Below are experts of layer 2 (counted from 0) of a mixture-of-experts language model. Rows are named router (the router's row for the expert), down (a neuron's output weights, with its number) and show model dimensions 0-127. Each number is 128 + 24 x the weight over its row's rms, rounded and kept within 0 to 255. Numbers have three digits each.
After each expert's rows: a language model's description of what the expert responds to. This comes from a sample of Wikipedia text that the model never trained on.

# expert 2
router:131101129111135152097156147147107112146166136136100062160123122116137127113098160145105101134098153143125134098130146084127123141149147073109126123162153140134145112129084123096123157112128123154096139135184099114153153138114135130097084166174130103138152173101158109147110125075144133125098130090115123123109118119126073143099138107162139150145125109132125141127166096149109171083142
down0:090139158100130165103091111187124114115153118137139150133127155127120124141108112153074121092134131118159123113098106134119126111079123131118153103097135133124115128119176112108111112124104103133116141112154094153149169093158168114120117094131157137188109132146128156138145082100131124091143150155101159156097140095084107132111183119114147106088121156127109077130116135125125147099160
down1:123129142097139181157094101142157125135141132182111124150128117150111109138174121106150142081144104134132126164107117144065123108128143087143145128128107181099122115155118123169107121104155129106135123084107137157118145131118121103119172102125125156110104097128080088094123124142107155154105118158116108141139111160118182123078125086105108143144122161105116140110124096098144092147154
down2:093150129161147150124118138148136122123172110187133141141147129168131111129087144116091128082103165145108141146135129109127117160112108122172086096154103164185117182131131106147127066099125125121119161114148109134123144138083142112163120139138102140101124092124128072092107112137090132114179105146113124134134100126149149133099139137118102100178147128142120123122124136121148096143163
down3:149125125129120142160100103144107178124115121139115158128176108076125114134153066140112090126116138119107127117121090167121095120153107144100163146123142168123123127111082119181122149143145092135108144124134125065149144121125147134089099102082161156130115123123143130114111140141192195143111103161108081119150131135134133123118123102160119137148144097114146115141102091131135142144143
down4:111138102139127130147171125118131127144141134159135127162106097119096128107109114111136112151170120131088164096123138114079103127134179139129117134120145170115110130085157083096149155109106125123107139151127142171179094091118134167126139092147088141142148115143117156130115098092099108174166093142146110160178154153147165131120097144108147116124116134162120117142169171101134091139127
down5:142101149152104137117147112080144101142115089095152107131137125096134135128127106131179140170151108111123112116124146066153127116160109130113100121120160131137137133125140105138132107109144089142122123140177151166131129145111105141169140143135084121148122084125110100103091125177119160128173137147111144162112149131155130085119098099138119156155103135139166131044113175138153122141155
down6:132149087149152142135102175155123164107131161144126138134094149121167134130154167083155105097154097125111145099108108125169137103140150120087148129178141178106122170139141138119129085130131091123114122098113144113130086163145124128131171104178105139150116152135128119132138152145088142163108127169088137108110134143159119144153155123113101120159132130137120147125145104118102077186134
What it handles: Clause-joining commas. Commas and closing "), " after names or parentheticals, plus linking words like and, by, including, where, when, former.

# expert 27
router:127102158089128108105141144134102100125144130107103090140135125106125149135108153132075111151118152155192136104150146110160113130157148113077131141154133100114211097124121081097143150125135141167127120131168111096146137127089103145111099138134160124130135153083144127100130145069144125136112158097127123105137149141099093146134116101133127140134120116132110176097151120135088145091150
down8:129136166165134129149114131097129116109117134131079160101154124163132121139106153111132138108101146094073121137120113085079120140102145129072073119091141151148124128122127160109105101103147098143120119120142088129152120140121131142133105151116111153150123111114068160105132123132140137134147127128133094133131105172126165130134150144101175148117143134120151136156135124189191078162164
down9:110180106150103109116151103151151128121152179086093130134137170101090129184117123097156121144146119137132109136137093117108117125115122110122123158113119140156106116114140142166103143161091139094122118129091161151089104102104092147175138166136145152128154090141141130143139138136085116126098075164142147140097132132121120100149123154149082153133093102131148071132104131120103108124155
down10:141170133137110087135096147131098105104109182113111141158123155122109140185138164129106138146074122140143126122155172122127119135160121175122124163140098118125100142112146112120092085157117105102086115140157101111133120123148081144122145125117091111125122116146176146114123154172159104131133109148116099120080146085085125149140106151147135089130158141139102133148140145156179097119129
down11:143140142120152141107120106126109166138143093177123120134096133136132143178182157138123148131130164135066120092132152091149124113117141151195107074097111099101100124143108111147142148163140146081127096129156082151116142137146164164134127142114117102125130186165127146147158128132137108176124120117124117135149123139158140090134137154113155135138122135117116106139141105185146138113156
down12:109112148146116114175115142086116143118117190144131138114128160097161112134114104097115113120153116145104154141170092142135126104128131099157100170151142110168137168134116122085134121123113129133141175130074181142162169137128165108109120122173132134111122109135121082113135097153113102103122114158138158152131165134144141139135104123112119081110107097183164151133101110148162115149122
down13:124138140187119168093110071113148117175131123143132149170102123092138133146141120135127144182144103103120148106119099094074166102123165145126066164106106164169098142146123147162120139119131175157125120080110098111158116127125081111119126132142131100102159130086106141126129154117159159138124134121092097125159136156166144129143111123106139120116134107108138120116105140134113142108105
down14:153162131164127110164124147123150179133135144151136136147128135121125097115139083133126116102111150151136116125125165122158139125157078132131176093143175065151139125119148198148152106093177115120120128124142098138118136155106141090119134147144151141129109142172153113150120122132145101149116071155125148176094115111143195142154160124133121153132127128132125118178121114122127135142163
What it handles: Name-initial letter pieces. Capital letters and short word pieces that begin or continue foreign personal names, such as N-k-rumah, Ke-i, V-ijay, D-aisuke, often in lists and tables.

# expert 46
router:138115116096145153060177127153097098091143118105140141139102120141148166094120115143099107144125126118135115102112128102133089156167102089122116167172139136150151084102088117097123116157113153137119153142140071139159159174130126102112068173178136142129161146110114120135135143104142130110095136113116122092101122102120081131127127119133128146132136124137145134115113106115137180102128
down0:132147189107140125130130147122121158159162124148156120147149145141102153134115120167137125098076112118132141110126114103081094140142099147129169121125125156140122138163134139152117060107113106108129122079121143115128108135168135144132108140095175119114133155126119129126167183091138117120105126169122136100160137185126181099134136158120194115128155115149139112153111164128132136158154
down1:115133178132141121134108140152127159084155146134105146143103112132104109170142089139087139158126092101117139139156128085136144140107135123155144097086124077113151124167157093138184154119123118158104166113154137068157110106112104097166137124166159104112087116122118146099134116121122100108144162170172105134128159162137123137122132076121138093124104150120149139136118116125130145131158
down2:130115106125148096169102118150101144150123143157166147151118096099176156155098133111119139161138125115160096147135088125135127142086107136144106151147123127126145162127195083096160132129152136116132149103125097147134099135075132109145161105126100092103139143124115142085127089124100157097129149122115145156118153079086092122139111134090127098157104136113124126195132139141157128136121
down3:146139101150121088096086124131137184116169130112130118127113115118168151095177152159108151141162150104125126115162117083150136161102157122131125137139090113116129152146100111131115102115161101140134167103147127118135151118110170118124115094064165120147089092161132135116129135122142172147098163136105129145106082154117148161147087114148135113109164110148103109103132123161088154139119
down4:145120135101162134120143122149172122119083134173121122145113156146157118123139141140206130125156129136083085158135116106140132128119138165106115103113132105146152176095155139111090129097103134102118120128135166166134135132157150117132122108141126197109122116135162155127133144124158132156131187121157075130119134145131140136124133100171123121090161103133138130156084129105131082171109
down5:148061130115126117146103152127106087102133137169117113107148135136126077139107105110120162138172102134128130111113137120147152131103122148144130070132152120114120096126115162094109141139129125106167109091158127098146120121153145140142129131128105100121120106129080159117144135148133180088148126135122072158133174122127127075135155082065138093132112149123172133141080156136142138118123
down6:103169167127149114139130079104106154147115175120163123087125155107097156147096155146152126126085089141123143112107130132150095101125123172192112133139140141103098115117150121104115146146104116142107072153107160120126092101109143144104127120098169135125130145134155100131111137127151112124122150175098124099157109153168117136132114105154117114122149128105072169092129154112085114127148
What it handles: Mid-word pieces, table cells. Middle or late word pieces such as lic(ence), helic(opter), Cl(ass)ical, plus empty table-cell pipes in filmography and sports tables.

# expert 17
router:130080129104135125103130115147059139134135140123121094163108112106154119147126121142104077140111140149159175120122164102126168137166114115093102124154192130123153100150122074103150136147124137128111153145155138123159156136100125162113117164124177113123137161105141116149141143101153154129112141102111122123136124168131102157119089150145147150120140108160108176134131093141131147064105
down8:120144145095145129116119100085128113067120114124140143172146076121108117153104144095122143131113087147136131115096116140153119135103133142103167103126107097097125148167126144122164097083128146162138095148108170137147089110075139096123165155120105128133133132109137173149141154143083104125126162132132142170128147154127119160073145133125083148155088141083135113101147139116129128155123
down9:105193121164112111138094102081128140143132132115114102135138194119109157089171124138096146128099117153143093123139130149067129132088127147134145136148107141131128096133142108145105107128134137151129121144130143163081160102118094149155115123141142127113160140113077148160121121168122169130124128089139134171117139160134109137118113124124136164066156108153099078103138147128103126156108
down10:113129159140110089096134147112139136137150128118138095142140111145137142117123151126128142166130084131108067101116125142140106105114136115153157106136071139148135143090121151137134125087141201149121135108138077131150119106108169127106109132140113117190148113142105125167147111097101093118132132144099123121138189126102141102142151108101078139126097106112100091087132152139079136143102
down11:122124078141142134124134106128092156098149101133122162126126174125141163130125151098129145152147097096175104117155138131103158113113166119146147124078130107099122192131151111131108120121107118133151154101153088125149107074141145148171101128148088124125162143130159099167113080161074139115119132143113103125132128136145130161131120117114133123106086077139145159153124129150134073141127
down12:142155131144096129153119112143119146078106162142125128133072211095102133140126112134133153159108138133123109145143131158145154123121147111132109107096110126114090114112172126104143135147143167104140113125176122135139075160096159163143103119108123061096136167083139162136129113114123131112152152142143111164112154161128101125162135135112152099124104130120128100136078142117134103105163
down13:164114105123124092123102116125141125112116129131088161143087116153097124129117142117108102089104117126147160138202109157156092130120087145160105163123097165149102149129134121099128163158151100124085087203097120154100142135076122169142133117143172112144184137110117145131125151121119114129121104184131125134154126134133128135119105120109118150132114118135113140129138120155074130128158
down14:121156124158145108125110132123126077130117116108085130134115119080143147131112118094108109106172121109147152097157125131109137073139150133101110135137101093147145142178169120111155136151105093162149133145132120098153100159104124121155150073178138132152147129101083126136134096127084096109119158186146097102173123141123087098143112089081128111122124136119111124118138160141136125148141
What it handles: Personal-name inner pieces. Middle or ending pieces of personal and place names after a first letter, such as Jon-ay, Jan-ey, Jenn-ifer, and common first names Sam, Mike, Tim.

# expert 16
router:130120125108131106097157134132100119131170113112111095150121129134134141111112125109074102121098157127159170083165155059123137147154169102107107130125170147143154082135115140115105122156144140122114148133160076125127157159099135144103095156150131130108138158102180119095081135088163154109131174118129126069113146136128100140130120109115169155131145111136129140123123131145115163093131
down7:107157111134104144146106123172155112111122138117095146124161146114160138128152148112158088101121122107120132110132079141116142109133138196145111117111110076125145105130175118165153111108102157136093136160120108171133114133123122068147146099091154171102141095122146127149121122114131107148161124157129152126116122141129124117119100133119093060158096112133104152159116133123188152161110
down8:140164137141100153150141110174088125109108138164112110097130124137136125145136113105142106119106127100133120129134063153117131104111146120161192094113086140104170130157153146183157102129087108144164124154115154106122084122146103140143121178141136138158163142105133154128133155131135140143103142112137118161114106102105124131125133133112109116099142195138119125153083143103091164111090
down9:128145170140082112163126122146128143102137175170127112122131138141096119104165134100135131129113118138142104141110099118126106108102153101085115149123122142118118172115145144141123120162086123091127125128163127146117127123219148139109139139090114121145141153144174095133145137137089147143147118123124177101136087165121138129151134105192144134128124122137045106106122146140112150135101
down10:123135133133138104141132089158160099095073124150127128117116102144116131086092160130068076110146114125131136178130099140127110080120169165120161104123091135173111148151148097117137118126101141091115129119106087138155132107158172137154112072092140163138145139135122137097146131123170145140131139099166099145159170121117156141125129125118141120128126119141115113108102089182132122122129
down11:107132141055178130106106112132142148108150146173130150135128153154124139145103140115142172159138165114141145146134131173121110138129152103163128098141124175086098094109169128135152146138133149080116110096134113123121111141131116091168130148150153141163134151105105134116179138134135157139137133130115124086126107143095118128166152145141133169182089148119136083130086146166157114139129
down12:102173123160103124130129132149132132109148122143121155113149172131117143120139146120131103129156139138136125118113144093137102122094210169093118137131158135171140150164142117100092123113109165135162061104131130112097122122154150127160098142103120127150174107130119108161168090125135128160146172163130129141139137146166115150105113116145160128100135091145122104176162160089146142102132
down13:093121122116133105145157133093152080066137096146113118111127074148140114151132135119094136161170074117151166149112133123125113116163164122104106147136079063098161110123145106120103131134102136111151117105151139115129107097161105158139117134142124132124122161115095154165163115147119116165086117152149134109121125135101147181141114106141126111142136147137152170134141159109089104130096
What it handles: Prepositions and conjunctions. Joining words after a noun or verb, mostly and, at, on, in, for, including "at" before venues in sports tables.

# expert 61
router:126073114090144140113155136097104094140143140159111120143119113137130136097129136136059120136118160145128128066101151086139131134154153103091131155135167134147131110118105129119132155146136110150109142130176111130134136135101119123099128122122143126115176159125123088121100154102159181079112165119159135086088104139153127139106124109121149178148107115122153158087094130151105160099107
down1:170154145113139121130129116111095127063122164129074118060099121131140159136092135145143113113148138183151174121169136159096123143090125146139108135117136177095091123124173147110136123100127131127119115121163143157111149133101096119129187132110137121147162149135138126139122171119163117092110144158185107133147127173149153113115135113142125147143152109152144128147134123124100093141119
down2:141179120141126118134105135188156097160146122147115097129154130128137147123096139124103105101136116168130138124128153114098114110094144142130150129160150104114141125133189105136113132147144102122086115139138088169101141147163129129144167103135107116099110133158118116093131065122116102110154083119123151176164114143089150154130165114138162159132143154162111112166133087137134131139070
down3:126122163141156076112102132093103159116079100103104146109125123094117111147128132144144173130106107133183142149151139157139152171102120158132080129094128124106133103134114118117151101146164136146144124150125101112126166133098163099137145171127151124159125144101097154107156138101100101133129177163148147126120124157114135164168172147110130084085148154136109135116130098167116103142153
down4:121167113151113117123147064145146140144163125115129147144087160155124122170111150146091131114133146147118141158129134130114096114097151135126139118134130140155106125114165162148098138161129142113134146100167133137113148137121136112099166162147113119093137159129184132117175068086110136106178087138131136183125107126134176169158130096168103147167118111127095139137114119124116127154102
down5:128128169097118131131090121144142137105128161154177120150097113142166143165132121114122136113129091129129113099127170143139135120097121186128122116136130166161138119110117148142061160138090131140139162122073122121089150149132128102091102116117099088108165119127096127105157122100117118109160123109096179109112124121137094171108145143119151162133107113147106177149125136149099131184146
down6:153142103126121139165136140137127105101125110088118109152161153113143151111103078147092153101150151127142126143105145129100096106151147129102098175189149156101129171123178122133118114181104125142142117148130122134101115125140122140116125164121086094164141114165143150123141127143174122145099100122155188112153147141162159144109132117132145145126105114139167115161129132192108136086120
down7:100108144144130133088121139130130109135165145159158134113156118163086079127148193111125113121163125120121127100180131128142138107063107136121147122138091121137114152128155130136113110133114151135142152152141135107110147133168138114059173143104114119123170136143119136150153140150114149118082105151107120128110120108086144155151122118178164104109145094140118168132150113100134096160181
What it handles: Auxiliaries and conjunctions. Main-clause verbs and connectives right after a subject or comma, such as was, were, is, has, and, also, in narrative prose.

# expert 4
router:111099116082147106106168117155091113111140115090110099144115131153146180113116118135081138115124120130155136098137149111151140140158156095107151137154133113120186064106104122114120141133127170129137139134176103133149176124089122125076109154141160115139160146091148126128136122088159138116109149118123150081088112130098060144103135132130128141117123134133118168119115119161131161111118
down8:126139137083116141142088156145112121099096127145136179117120130096138137140130116154122116105111100149091139112173109136140118130128135165081099132115140128108078129205107114119140126116107151098134143165115146111083087082151140104119125115129092124158117131134182155106174104128146085113151098128143127093114121095098160141093099146149108142152118076113131115137141109109158120122101
down9:163146155140123139184098082093140121118144140089140132098131087151171112150116160136123085183124115130094126112126100099153127119113131151125137120163163129143123163174138132110116111127153116145132097142130139088183107145148150086138125152125131159139126148160114092136145137127137100173129131129163107095144112147147112149132118152082088141139123080098072108148110115116125145172137
down10:133096133111132097135121134099119146111125124120134148117103139098140087163142104129124169092144093119113141166127132143118101150068128147158150126104157072107115141135156135143151126089151098102147098142140153116124140136119166116169113085094139127144131137123145140102191138141077134108144124202120141133162156150138158145100131137104131160118151129083092118120117156149177108118094
down11:122109164133104097129098104084127154132093107137127132173155119132133136149134125166110136166137105144098127123127149094138130116128103149142125126169102103108158154120152147129131123126115124138099159152096098117093120058143151149130114079146098142125178116109139081125126110146198123122077095100152147163109086165118153143151147162120141100116114144134121131139192126120132124132155
down12:137123132109149119118111117125138092122074142141072114088105154112138106176160150119106136131140129119139143146113122165096133136117164127148088113132083151143121124129155088165127150124081133133121129164131146133126115113125104153152126134137153087142167130097120135148155090131053176130165121164120124153122132134087102130097112139119138072126145123120151084085152145090137099145097
down13:132113115121101102132149092107107120101135104123166116143098157139151148167165146109162131151118126153156130182132159112141160132131107162112119117077105082121158206131133100137128092121160142102102135162111092166117141149099154154111124134125135126106159108132149168099143141172120141108122128121171129145145128110149135141166153139149148137126135160091125107133122099150133080167174
down14:155149124142116136114091139079120160140137093145083140101185098181112087150137117114127096137093130119099111146149095134128117126102131127123132150136127130119148138145141102120107172102125140157166114125144128102165125129110159178107121127173100146102084117148154141161153139162107145107136127107138090143136207090114139143108116142140100088149126120160082123136148151093137103128132
What it handles: Word-initial capital letters. Single capital-letter tokens starting a name or word, often at line starts or in coordinates, such as L(ewis), P(ablo), W.

# expert 15
router:155080114111147132082153124120100099092154143110109105180102124154136144127131134110078095106101143134132185124120149094118141126159139112096116155157136145130176101138084109094112152123138124164117136139139112121141178165113125115075104152163137143131133148088122116127118127101160156148121147099122137086116116120121099137133107122168158176102127108158128128111152077154119166110119
down2:117116129125113115099139113112097138142120173106117128117158132095115132073109091109119111135191117120126138138158092096118123138129090151146082105122109154104172166137095124141147128130154116130170153160118104136168094152090130144117113062129144133150112078141128165084132126184123135158130132115113148134140166138173156099104135137119154167128114140157155124165112134123131125105089
down3:126121124106143116126144118114143149081137096149075139144156103145142152148142104132119079152138160131163168145141117099137122130126154154113094106091134142138129153142119098168135110140120119117162118192112120074143084093118132162168119131112164106127139118173090131120170108170122150156132180159091122112116138158118165168113171110129128106138102138136121153154118114100111126161144
down4:146142112138146107165096145077133150085113169128092107121140131105162132133130154121156157127092143137065138133150121138127152104118112154143114100075144113149103153138145119077104090121109099130141085114121133161094141153128143123133123092099133116137088129112145148125140151080113088117085100150079103164098128138135130145103108151139125150102124138159140128118148110102137091164076
down5:149148117148150147116154124147132106135142146106138130143138099154169153134149138100120082117170167122110133144114094150102195130155163137122144123127091140134152092139124152169097100112103119119100149134097163148102143154167117124150158118125108109167127107154130134103133113141091145139195132076111126091092107092145125116159090158147159158105145150135145133136135106102135085140161
down6:087158154120133140123110125129159123138114140132146185092106122127108120075130119148167136136133106098127128140103128115107070123120117116117150088098137134112103128132104081152122136086097075137123086117131085136125128129120106148163101123152084125153130155123122160132150096182108149145136113134156158158152103139195125154111148086097145146131093115156095124162113118119173129136147
down7:113132086134133089143109130124187135113167113127103111158153115085123143132128137127157108162111078128106147127151122158160099117138122133130149125082124139149123112142094142071111150092164149124133100153125089170137124149141153136132132122095155138160129144159128129117145159129114091115182075151176127105136145125090125075141140167099119131186134151147123121117132150100117097114105
down8:151182107136138071124103147128160121114094132129104152115129158102089142156093156127135098130093158118090119139128097144162127133145136146113090151144117141122108174095111152131158128160147176138081149129142135143113135117108103107130129158119162139166136179135134138172152161078129126085137110143118116114112134115156145153166110114152165172162142113093158132143117145138107131176122
What it handles: Determiners and possessives. Noun-phrase openers the, The, his, their, its and possessive 's, typically after a preposition or period, as in after the conflict.

# expert 24
router:128117111090143102076187122134099115113150113113098094164101120143130132133099142150103107117123140105140144117137160065128115155152130080115121149154158130131161111144084121107130153154136148139121146146132101094133170139099125129090059144158128148095128146109129109093128133122156171124132132094162123116110121087108110142099128118137135173157110126159112153105126074120116178114140
down1:114102137123126133112105155153122177126162134136130125136150135154089124073122129150143154129121121143161159148193121148120144140125113093127140111156119153118090107154119154121130075140099131125130124148153165155145114158147157133099104139100113065110169157121132117126117138108121098082140112126124128121172114160077135057123119148123160109163116121104135109117168153159106141080110
down2:176155141109137110145148133125141151142102165131169131140136089133108129137142155159065085102158121119125100167132168092145132118147166148130115161127106090125141159143130153140089128131180140139136109067117148135166148128144140147100128109109120146137129164124156135158102133150142118127096120125163123093136106077162148126098142073148144193117141128129150133137144106167143101131140
down3:109128172117127103153105130102116098116132091125126143101084174129097115172145108167171111163150123119154161129116179106127125149117126125201100127125108085129092115114145102129119123113163124124175106136114136160134142129075110127127165085121119095130133128122130105124181128115096131136103169118126170121123121130189145128100146107128112157150123129143111133112159079121124134158102
down4:143111147133103128137125133100167145140115112107150131127103135099185082111149130115143095136143170123130116139115126173189135122072136148133106136129107102145132165151128119125112088125137127137111122115150135159110127151098137112131161144137106169133133127140120115166108120141116119101137156087127132119147086071115133213132079102127135103166156171155144137143110188106107118119110
down5:128138126123140171103144114107143136139095201112114150175162146148153137172145165175163122091160126090156124129129098141082155087108109112130148127060104130115109119096139139117146117128114127137123139105112107150199137101157100152166153115126125127113103140121146096132165146119140142125131165134151083171129114110141104123116110130134110127136128114116169154166140165145145132130129
down6:109096145118152144131121093129127114132131115127148129083143108108090111110169107131161147116094128156180159147152119158154151106091121137153094101103147140135115183067102147160137091102117144095098080128130170120106114106133132143128170125106084123141149129129123117128156115170075103112125162157131122148136135141110106102172164123096167093123093130132119155131131126105093122113127
down7:128120198133101141133127105159108139145135121149143126100137147186163102087134099130146152138146160102101127133093070122102152104125107174139171106098167096167107115159133135135133098129140152117103117105099152148155145082170111109159143124133105132141160110159126133146072111108095093136138117160112096132095124082137119136116112112131157095134141121133129111151110128164134128161112
What it handles: Articles after verbs. Articles the, a, an and sometimes for or as, following verbs or prepositions in running prose: formed a, held an, of the.

# expert 59
router:130117136091133138108153133126082118127192125149102108144091135129119138106129113160096132140130134138138151098133136096117139178152121075117136119141136131112168089119077131138092132127113135146134125135166098092140143132120118147106104172152117146133126201098129076137104115087156138123102164112125100118093109134092077118093118124116164156129116126142122134127130116144085175082104
down0:102122121093141128126054143114148135080131142136104144119148113130131143111113134109136139140138099147142115136134113158128114133147120150145148116156144109142075140147175111080093112096125134131106157113082123146091110163127099136097162136100073161122117138144182146121116162112154127142143111144077099158145099127144148166147143121159122145132103118149156131114092127109140136193073
down1:155160117116108132151128102138092139153126106148110106160140141128106135119116080115123141110168133092104136157169092141109111115117169120133123120134173186142119102130148139117124116101145135093128122147180101152157137073124180178126132145143102135141115114154120131134132121083087133138120147133099144166167160146141162129123087162069131118139127134134116149154155178094093106124121
down2:156108119148130110100127126167123130108135110125110099107154066129112109153180122125126116160115126139097118097124096156170150101103113113154165171109138108138113096187109096115160166128113107127155094144127117106108118132149138143124110128082122088116096108155096193155146151135148091141104062109106113139119113131121092098143119138158112112138129152113135108122135146096134142171110
down3:119096127141129123144073110129088122098128165127128150080154099116131139125141071104142098142141135156131143105143097171133121161130096156143120101108150129097150137132115151129128060150135127095114086159106187156116122130133135080160141125111121136129142123156105138090140137166097134128103109150116122140145153177159136071153095136074159123113110147111123120148120105128145155108101
down4:124124135131139153130122109126140105087099103160131111128151119189084118159117163103087104110142143130083106134154156112105144158112161138126112130153103146139080106137160153106098163143141119133086130136104138145086147155117119141126157104134136135107136112131162143136150106139063159102101133151093129123148100146051155135127149103130100110150130089140122136068128127169131149148138
down5:117168098148138139130157151133140077138132167182139106124124173161134127104136141118156142124141150143113160148144124160105117120095102086137125094133150124125129136133147134130119088160124115127125175125137169132153111104070148145098167109131173125107142088142153127178144092109084179143095099146085131153123145112126113144140138124144124142094157123146118127147103083111139163167098
down6:111116133147165110156135153154165129103128107170123125099153155124153096130130103124145158132106176117148142126083093141121165152082144112087166141107119134129095138099113101097147106108099093069152101103121149165118160157139131123165079109092136127119119116122150144136133105157126070147145140133159090112163131166079133115178120143153131137112124115116142122104154121090125131131126
What it handles: Clause and list commas. Commas ending clauses or separating list items in prose, such as In addition, and However, also and before a final list item.

# expert 37
router:134116092099122135104146141116111118118155117097075080171103136108126164110143137136086129122143158123152129110155116121122104119150121075114113165167130115137143129145116129111153156146141140121141140156135110127119152172078127131073070136173125159149138156142119105101118143119154157110114136071135093083098111113099108146092136149119135173153128093132145118139121105168110174125141
down1:110116178143133130153133126088138156119116088156159141079135150111111115121129113116115111152091139179155096068114114092146142111095166131110110127137194131131114120126081159114109113119121109133113138125087143136123127065159109116085145134113139103099130121128147114143108101094155109134113117186177117135175118165147121083150118144112120102138119128155101127121115131141121147120088
down2:091195147137116115137106116170137130068129128103151082153160082159142094162126137095128094144118126151149142137079075104085135141096148132167129138072121142140102133148155133158126143113125163131148100126104176112107141145160136131149110131133159152123147108146156129125134124109115135174139109142099123124105118130127147159129154118084103102124095122150157155116132090143096141147118
down3:169126153127081155138119145128125128174108176178122117153172122134142114123148103097174134140110106131087141114099130147154105132119131121131113172137141146100112134177152105148144155107119121123131126152119111172112101126154123125134127110136120156111150148163084140104141142146132172138159090162099112120144147104140174114106136138090111141132172110160082079153128105138140126185165
down4:122154177143077157139115103160160120153135123094159114115089135103134118149101106170117108107112144120125146114105136130133142099092094116103145110122116129153143130108105139114139135122113120161106072172158147161142166129086134116131136118128141086127089138122142108178106153143115107106158145154147133126143164086086106103135123090116146136123100154098077128174124147103176086118136
down5:109144151076119102116126110117112091144105110152132132125134105130126142117137093147096100154172149146125137111149104132148104116156101128106160135124094125134138137117132179127122077137069120076115133146100185136104096148076109157143154136165065114132096121119083112081137141140139083113116135110122115140163128133177136120122141151138102144146084139120148114163121109119148118091114
down6:135149101098154110123149111154111112105129133122122161086142114126087092126162128093098121128125123128136122111118116117118123133170122109153125148138133169124115152107119169127121121125149093121113158109125158120146120178137129143162161098127128158094127097179114162114098148222141153126117129129109167110152191124085146062141120127118134105129092110147112143122121095096142113158150
down7:136130129088155119134134116133067119141116167129149125114111169133130142104163121133147154144154125117171112084149076114115143105178141127151135131146119150124139093123168120135138129150139089065074136133168136115088140127173116136123148161126122115126103142151147173153131142156170098163127119144126137099170121157156130122122122138156143156128164076121140087133121106102103117175144
What it handles: Ordinals and superlatives. Determiners and ranking adjectives after the, a, was or his, such as first, only, second, last, largest, one, especially before season or time.

# expert 34
router:114114155108130151120140115149121094116146126134122055147120133133139151126103111150085113140121141107126134109119134117124108132164113105082137115139185138113165102123070124135089126114137130145150138141173113119183163134115134161121094147108163139110101180143138099131124180109178125124111157089140109084117157128105106125112143082128141142116080117116124148104137138163094165089128
down0:138142133142082139123126108128116105108114111112116133118168104092112159134149127134128134146136124134117115130139125155113149111113126152117115136136106122108125119102177100142104126128089117145123154099137167092112123102083113078179165110079146130123131122130119144168109125118080108130126130166127089127186086130102057117135107179127074140159147112081122135158100143165104092147150
down1:140166154159073153118162130156145126068125130133131181081140158149133167126120127136091103115110115145121145137156115140127119110083134134153142134142080144155103109135121164129137147129111135156068139116097152115097125156136081160145156152109132129193155098100138122121093122127097144104129116152123126153135128144101091157176127102158136173130149103120118142119096103117143118119152
down2:115160137113127116167095105097097152114129128117134148128106098160177144103102122110165118132107118139154139114133125165130134144149117154117140115111121137152127139110140151140113133147101164103128098103089200124151104108174102086144113110158109158144168159166144141117169109171075104136156128149145151074156152117165132122166139148147124124144093166112159134137147109112144126142169
down3:121156128121137164136110088157141145112129105172123146130166132104073153146143117144111127137170106104066097080148080114132124160217134167118141162157122106139144110130122106134147125135122109105134152112138129138133154130121135095132178071091154123164155143146132134128131124171155132130120091122155157136158116141132142145121096160116071117124133149138126137115137130111134120155157
down4:155110126126097165173148128131180113140101153186137164118130137127162099091142101100104148152117108163113124102113137114109173119138143153096130143163059139108121125089144124131170105104125121145113136138100128113143103137141117126148179198119127131186135102114099145144109149145129171136133120142114091120149115123102122105134156126145111085120157145118154110119139093110116123173119
down5:143151104131154123176120131124129144123111056122129170154158144139160080134119180137137158137159176139129128177101102134123113131134091131109154156125073105085141149143165106114146143113115069132115137130094154140124146100131149175113148117122144145101126114141166144131129113127124175102125126115093140136124107160159129189157128125164121131116111124132151143132105098134151079118133
down6:130130104140118111121141122132153113112137141150137110135122156123109151097146136072147134158107052123123096125098140127142140150084135148184096115114118146145142155108151114157148101145132144121094112103151136151119159104157102134137146125131110115127178105152129209095106128138145112150127133138084144066110082134130153120140111093155132116121143137094115117138147123086072092125146
What it handles: Openers and word stems. Opening brackets and quotation marks before names or asides, plus verb stems waiting for endings, such as ref(ers), diff(ers), consist(ently).

# expert 41
router:141094148086150147100175133119104114122163124134086110153113125153149141123129124131101097138098131136141162086133139097145114140159157087108126134158136159111154129132103123129125133137130119126112144138181111092152161136119139145101084169147125113143158190095151140095112119082152139157131146097105116131120116147142076136086116119137164164145120103134109135136130101160082158062122
down0:110155161145135125127130181085124127119167149136156126152160133108101107136153100167145137082164116165145099128138117098158106143126130119144143108125175129145082117106125097081107135125158148073162142158099127128130151097163172125119104144134114117081129124143101143147111134073100121121104161121150144073125133135093111126128155127103083093157154152132150128124121093123103149138145
down1:129127143153119133165125133149158119155109140112113155102115135099149092125171095176156119161082119112111130168155113124132089096158108149126119116089139096180107159142079151184122107118150116134110087099102099093076098123110119106119113094112064088125121136105131112114096100158145121136139113118112120148137111103147142126098123106137136107149132150093143105164116113152120148150134
down2:097084122103141141107137136131099106132111136138097117096162109118074144104115146123140120107122141116171138090149146109138108109166112115131099131145087136127153142097132198145100070161114141132072102140115136131127136139150140112089152139179118093171087122113159156119111147103169113154152091175159121115132122114156126132116121154155138139118111137129120120111158151179136112120092
down3:107182127118094131135096141093156105091131115157112125134088128131113127143122128169101082132127129109089147100118134127131093147140160133144145109079144149127119085104104159136133165160132106136146131146131113088174130139109095186129142109128171158106139132157086121124090143137148133130108134133166088116091141141125169166098096170090121122132133099117142180089130118123092116128130
down4:147140112114132120115099153116149116115109111118113157163128116116129122113138107107100128163148168105136144130154100128124134115156150194102134098151144128170123153127132134108065070128110110104098140105080140170096130143140113095124110130104100107138110144141178105132141150120167097173087131150083120104153139130163147133142155127156145113145100145094150125178149152160135134179106
down5:108116138126137130166109111138117147105159144132137146149132151097138133107140125116147159118156107136107142132092172175113134085146131112138137177110125061159118120102125123107117148130123142117109150146135157160097143101097113092142132097078140131174155125121169172138162102122148149136123135133179192129107125131162167130121143103132082154145108127105126136132162124089135130160065
down6:121109126137127139143101128099109102126102095128118134143075108127204109108118107104168097114139126099152148108117172146122160125134139132153140108130119101120131125193153162156171154120112132132145097124080135114112097106142099078118167120124133107122099142081143098139118150156132105122082124151139119170150144147138141141145146077097141162108098171120093104147141145141131160135107
What it handles: Colons and commas in infoboxes. Colons after infobox field labels like Time zone:, Nearest city:, Preceded by:, and commas between place names, e.g. Nashville, TN.